config.yaml
d_model: 384
experts_per_token: 8
activation: "swiglu"
router_score: "softmax"
init_std_router: 0.0138
lr_router: 0.00124
grad_clip: 1.0
batch_tokens: [32768, 65536, 98304]
train_tokens: 371000000
steps: 5828
Below are experts of layer 3 (counted from 0) of a mixture-of-experts language model. Rows are named router (the router's row for the expert), gate (a neuron's input weights, with its number), up (a neuron's input weights, with its number) and show model dimensions 48-95. Each number is 128 + 32 x the weight over its row's rms, rounded and kept within 0 to 255. Numbers have three digits each.
After each expert's rows: "mostly gets" lists some tokens that are sent to it at least half of the time. This comes from a sample of Wikipedia text that the model never trained on.

# expert 68
router:231140090100173153111146130089115135114117149170126093150215136135143097110139150140138125100149167095113133141152159137027150131116147147102150
gate0:122100134130093108159094143142139135104196093142067100086117133123100134170142111172063151123202156097066140113150105168151125101091129085214092
up0:151080126150114180132140142130147102178184146152098163143160109115144152121124145116150096136130146151220085110162115139134152106129158138117096
gate1:159159165130175153143143095054130159159085115132158165118105128149173153179110143154130113165169170124105124112132096197116201148090144131108104
up1:121124151160118115135137090135194148020155132141177127102132115115118115125122115157134141116103165129087117153135147094126148135137127083102135
gate2:062174117096106193139144097112140155098078124153159108177155107154129073086173094115196136183123102144127190149182139160085093126145161143049137
up2:143107124111114152164101147154127140124111136183139127180147078083163074154154135101151135078098134147099098132162128145077121079135084207172104
gate3:141162127132171139074125191114116088092161121157150131169162166105084124127142081141147128094169074070132110151158148136145132065197127106160094
up3:079110196084088118156161116126096138112099120035108134125111112173110152159197133138144084098101141112143109156109113089113139155143118187147094
mostly gets: "191", " Sch", "ians", "192", " sign", " Pe"

# expert 33
router:214152130146175151106168131086111092117092142175113174140122104132190152082129094082144149144023152165132149137176107128244148115148156140123153
gate0:104181146132084104153111132138132144107115170114119091146088104102137192124146104146146087077114124140117088088181117129157106155115122058114070
up0:105093154110130143117119136140123119110143111185149149120100085094123120119178162117158155090169094088139073160100119125113144137113091122149128
gate1:140165137171078110099127140121128120120099180093093163101139101111128097145143145084117093113130139130141142083133094161149103109136161091040123
up1:178157113088110120154101108106100067157056142146165099138153181116170099096105111155132141187133044127136167110096172119052137076046152078142089
gate2:123097149115166139153162055156138060123137141157110089116120173179126119233174152099121130141129176157138152116160147079089147140091123158099145
up2:080113141175090151120120171176113082100142150111135090140174138095156143135102130163081139195159158118139132122178154167102138157125162161178121
gate3:071116071123095108107080122171160157083131145083186159188160141108156070129166119203114169089075151045133101112148131148179172193103123127124163
up3:169105087130162181147088088176144092125098152118128082181089115180157105156137125157163076124181119150109120173149138089116173138156099089059040
mostly gets: "ood", "ated", "″W", " Win", " -;", " –;"

# expert 40
router:029151113117070143098148110191116079114108143178123204121154129144095103139134118129149129055094118102149125146051180158217154122200163104118150
gate0:060104091183108173144141064127114091099149157191131104105106097142159105112116156170138112163078106161138150199159115145158101146059151104117150
up0:113200133103137124156125113082119143156170074072166100123175128205163152129117111122068160094129122071110114115126120183111111081088079114164168
gate1:184120152091073151094107142113091105077143136068107163160142147183153132167161145076129110176116119105177085159128132132125081110141146123159137
up1:085136093077093133104177142139154145136102116135083134138200184155116202161097160132141139129139180067188171110147180090067108110160107180131112
gate2:088155158182157150140151126158144143123106161146119149148152071093107074110128130098140118124195124119164133070144167181156117125082117096147127
up2:120093104109193122152116142083171131128071100137104141131166123082130103142116149119131196155146174149172162135115121144123179151123163170129092
gate3:137100172128176148136093126104136135114140162128117132143112115114164120136155191132110122102082092101145168180142083144146166099097155119147152
up3:130127128149151098129157129112138119160183160137155148146122167180108101120104075149179134117132108100130087124085149072160125163088125127157137
mostly gets: " Sal", " Washington", "í", " Avenue", " Par", " Street"

# expert 47
router:129141136024207149111160111215103114107094136088100164143175079153136104129146164121152111119143106120050157096181212136134146186189151117124139
gate0:119186126103118160121150136091107140106176133119131110142159093130144099082135093088211121145184074137182167097136131139131121103181135126106176
up0:139135163100179050101156123137064104123165179177141131092133130124121114123083150165162088116157129211145093128121164095111098125102173115076107
gate1:108122139125132158144144114124068096113141130110163103067111080200140086155174102114140139090131129094118184095125129105078095151130103103131148
up1:092171137084082091195178084040162108181120140090128120167105043081082148146223125110124119111128090128140143103090137175156086137168132140043132
gate2:158138137092109139166118137130125036119196104122159169149096157163115121160162163130051124178077125165124148113177166135092109079128118188098094
up2:166171148119137086161187074120109091125077107100155172085100123132164107097105220119115088105136065120166099093168129107159138159072108160151190
gate3:154118159133165111038095104199105148165088112113109144099121172104159125127102160118154080088091109136137183124095163092092118142087141136109168
up3:187140140117081104094124093176000148138151177138119131085115141116163091119140120176149119114145105156131157118125135160171144156151133093127068
mostly gets: " William", " John", "us", " Avenue", " Henry", "ius"

# expert 58
router:188151157112139147123164118144117119106118150057139156128077131141246137118156118181133139213131163118226136116164095147061145115109145123104145
gate0:156119144162127132125175190141101102063102151140169145167089180143117146093133170116204115197153144124163102140123086141117181190170139122082135
up0:155150137074127108146167094151123153156147125179129167094113116109152106122131142116097068160126073105075135182113138132133132136147119118117156
gate1:121189122132082153131170168113124086110074081126119150143096090170149096122138117063180120132065086152137151102154161129131074090136215203041108
up1:083127077085095177133048102129159136107178113181134144149106099117083125131078127133180152170152128123167041112174119063143104102087173174145049
gate2:184185141091119137170118124115152130113110108145145149115108192113123164150119076145118131108079151119095120147122081180053104116157147199170145
up2:111111101157194059104107113071208078132078169112172160142163162146114135098119191109103138104124150143095170128099149103179155178125115094130176
gate3:108142091174127158108115126145056112152114127159114134133076129096174158094120142136095119146166086159131156200138139174119130114174133152135104
up3:123141195102225194182145126111106111138056119100117158057109107097107115123142159117093123117164144125118066113169135175138062181095140139120110
mostly gets: " British", " Museum", "/A", " :", " BRA", " ·"

# expert 23
router:204151079121128147098141117112102118109109154148074172137095088137120107088142133107145111170127135078126124165216120138122151112101146120101143
gate0:152171128160142105131093130100148153119075137103119139188201110094156114116078178135155150099129075122108092081132195172144112149097127207148137
up0:173128140109109098144076120118126188086130103146098100110134123123174122095120166166098069161081097103090107090164075162088180146134137104146120
gate1:126127158121144117138140066109102111150079123107133117122132156142123136122109103072167177198082156096073119096156117155087142107099118114163164
up1:095134163116145150171101122141126139125157097143141099113071080098067139175161187146142085146159092146084137161151116101071126103116112135066110
gate2:127153145135183156106151128132131132099101133159081152155116086116169114110127098085119084163108144095131090122107096097147157124155205124135186
up2:161113144100057130097121090069117144189103131087064098139076159135156132069115155109121081116094157088088180100064110168161116116102038078133191
gate3:127173170130176093142152130154051163126068137109138143092130141114122140102176143134137103133073112120140132144148112175134116149094207134137092
up3:121117155098123143168136087070047122121154078078167120090130137119128123181084160156122126083167131126084164124098149184101186121072101132104083
mostly gets: " became", "″W", " came", " take", " -;", " Han"

# expert 38
router:121150076231100140111147126125103115118101156114115177139122145131180104146146083116141108088094110160142166140094148133137137116114150127112142
gate0:104187124128049145158192124134156140106093102131160127139140122151173183116166141114182062169124116156175116113164149112131123086161121078070076
up0:162102177112191139080141152145051106072150166137176107120150151120123146220104101131172096124174168184129145143141102166086157156120108158137085
gate1:079105148107127127151173153116125117100114106145166150124170154104114095121111168065097056125157133058076203163145122091102093118144169089107183
up1:155124138072196150146161061115110102157115163135152128127097111156162142173071080119110126120144125086144117161154175119124152158153060107092110
gate2:129088215095127121128106112103119106076156141086194135110099169133137086070081142113114183154132099107129201141146146111075075073114125098097145
up2:131122073069063152110142059097095139144115126155125168177126063164060062104146133131107109213137178183118127154103112048179133184115114166103158
gate3:122155120107142123104133129105108129131090138127133096156104097120116143080131134126162112162148120127133151050101162124128107111137099159074168
up3:118129146194167076128119129111079181124112126139161157171143140139069143066098084094121152143132092109123151023046111147172121115168138137105165
mostly gets: " came", " Ro", " Kar", " do", " became", " Be"

# expert 27
router:117148100118124157121154106098122115115114163156162137135061124155084100055142155147142116205054169139196114126132113140117150114004152159141148
gate0:063132096157099108115117140106127108109153160125113105149147085083197090194144077168140191128186161167080163160121106133146070124125114153070146
up0:172120086084047130117093145115128134121155118134146132182188048093113172136135165215169110142120117134160138137140091123152129096130100128142119
gate1:206091093156135094096101074104124083119148158112166170139130049107072140140191062032166129105101091133177163137085088117162084115192115162090173
up1:129180133147154112103156112134123110137090134143156146138165159093138150123101147133134142146072142079116109112165174144153084163089145073148113
gate2:171109136139121178078131073138134120110058109088131142113088133169095104136115092140124126123078089150161072089105146108127163124126196133063130
up2:131141121113140091125129125121102123130174113191124133127096138111121110114152121136136195128129095119045093094154170095138077126107141120139101
gate3:133154135083181175155195096173120143119188104109154093172095161186170182116099078133092139129109104085199149128131121069147157116153205138098152
up3:087200138090114096093174150101119144142143141089144120132105149185158108102126092132061103107169112096144080153209190093161092125100148068108131
mostly gets: "ood", "″W", "enn", "″E", " -;", " short"

# expert 69
router:138143153184189136118144122100109150118071167200000121139089156145107076129137164106142035179180105153089118102161112138088144130223144124085136
gate0:098180049182165094100151129115159180109139128173121155129172151154127228073146114204067143166104145110147145158101144128116132145093214094134162
up0:086117071152150059130155144157094156119144086080150115122113084086092088173119082156088154106143119144155078164121143112148137179183131139182147
gate1:101067121116109165042151078144061084078126106072206108089115181187140122109146093086157090141170097116159119120141141194108132102099109144096174
up1:167108138055118178164110146131095104110200148070128146140136173097170159159140114103141080172185163148133106116161116126065173161105132114134115
gate2:156145083128125108130146092122130053137104138081109129114184088085062176120160115170114106129086116109117121145110112150138156159160146148046201
up2:095105065135109109142077102136132183155089106150121111164112113104141141120102094151164135078144136127150100122036193148162122177145166127105156
gate3:117167167153124109142159044129160121097090153134117056143118106100101119130133129129160122110143122173113116126139128177105139133127140119102103
up3:160104121128130131121166111079171097121056153123078164127122073149203165123139107102160123090133130165123124051134140110119166129125157175125135
mostly gets: " World", "191", "192", " world", " res", "ph"

# expert 36
router:187139153164096163104160133115115126110109135081134125153145163143130114123146124115147052121156107148092108137085135145147159154098148114120133
gate0:079151077025118088147166112098133128072120083085152126146129142181161108176152069134172144103137111080123120122140102200125128078137127154079160
up0:141114149139131076133130181115129131131147111113086126187132099140126132094095102159141094121148114141153201112160059110112158120156181064193120
gate1:119110109147147083106131101124099114107147125098102156163077081173128094163157131084164153140219094046126168100127117149117202084142131150146207
up1:112146117135081188172118107090099177150159147119156145128134111108164162134199122115074095117137085130197114159089140139163164169145095127129136
gate2:112124113138066107030110166152130156083146182089094155122146125191118140163154156156144090147071170159159120166086110107131137140155127136141103
up2:083190105174117113126130137171070089111190140140044121137126193132140096176148183117105201189135161133147126166156148104159102194095132153154173
gate3:149125096140095136052190107098097174084092170106164096132137130156135092115118133116183118106110119174108132100111045182157069110135116168129174
up3:172130119185129156112155141137114130083097128081099160105136184117136238140113102162073122125116164100122101176081132127156153180127054166159105
mostly gets: " record", " Win", " MF", " production", " Be", " released"

# expert 79
router:191156168146167146109154114128115152106095160144112124135117139139170085086151112138150083189134104081081077107122089130090142106195148092067148
gate0:119090124210200135125036074131140114159105143156185152042100177124132109121108125108172175136156133072127187190065132117075135125094137168119126
up0:112127158100117117112160138120150105115109134156163126100124089119117202124152139134118134126135124144121091135161188078157104103156140133107118
gate1:097088132097135158132173124133079155149118070053176121108064110151117143098171135119137042124163135118095126102135081210110153168127162189169112
up1:169130143111146114139117051108108141109137152135118176142184155133133144111123157145156125166123107134156167103154178148107094091130111052116141
gate2:088171062124127068117148193109100146092127088144103125104135097133084101174128198099115160129158117192097112179140110147198084089164164156176139
up2:127130094132109162142125168179117118114094072098191136157177123093122125188125176094116158147095141133156130130061104126076071142087126171159117
gate3:183160128126119088128141143074101129134076153092135141138141104133155134142152137118107112120139109168221100125133118146166190170183139081110166
up3:148145141120064212107093136136141106096146095093110155175100146162147130142166126102140140032121108122137158076109090145151123154090112084112116
mostly gets: "ians", " son", "ics", " Business", " those", " Gal"

# expert 50
router:162134156106131143112132115139106059106088132100128114138133141122172124179143114116146141196162155137137116126047187154114152131150159084104126
gate0:128115082130134113085153124130181145094175124078099180124103176082119167153111113114147133116101146085124165100195111111084117130143180132156119
up0:096161134177134082127104119084175154115100068139176070154178094101143119170132158161171190130155142084157124115095153082116160139104147114138089
gate1:160096112150123156060137148156142088100118148141102108121186095143124101139161179144124112125053151180120109158089149124195097096146167185093133
up1:146148134084156081121087134102132144137065139150161153139148181115125136087104227119099169107140146155106137137129084130141189208206118172094144
gate2:171077088165152203102164092082120142126106131130134150130131160188115118135180125129124133097131127130122160106146042171140187132142163148168159
up2:163122108077134152160120129085161140144142118099198122112175140149133144120146146117073132138161138121106150087132051122064125136123104160089140
gate3:135139118104156128062141103148137091104094141069162170123213098178182114148167086124095094177149121203119132097131118125172149168141132094098128
up3:121120139155122152088125116166067158105130084128103151157126130126164071087186149121153118153090122132150076065136129137115131113085118140143118
mostly gets: " January", " His", " British", " Museum", " tax", " Fort"

# expert 44
router:145137160159174133111146119107113087104112145131105188137097088139138129143151120161144181188149204163137124150132123142107144163130144163102150
gate0:103164157165158136114121121169135121115121149166159107239139164131117062138157150137129109154099127150126174065151127171148120172179158132171134
up0:133085109159187122138166130147168115077140113143078096144119060141133143140109105086154116169150058123101133125132079074137138109066206072091200
gate1:077145057126111120194141138095102100065165152158105105124113095091077148164179127124112125138157118094126110122085118100130199093172147110142177
up1:114099153157196131096105097088131095152149108147095110122068165068146138171117122184147111113122126098136075103203170114159153089122162124152113
gate2:116136129163131185106142092100091122130088147088068114147089109112153155202171114166179192146179156123131202156122095116104128099127148143130138
up2:168142141113110144146135072140112185076174123056165121095102151155105152144118109111129101115116104122056113145118074195104131099124134132142097
gate3:163127112143116130083185119176112123126140057108099134162105127096116135134108132132081083115114170135147115149129157135105126127130150144072141
up3:151108146104182132192126097175146154094157168108159094178201091102185139155110132117113146095132116196100076076141068122114210133095095109175123
mostly gets: " William", " John", " Washington", "°N", " JPL", " Henry"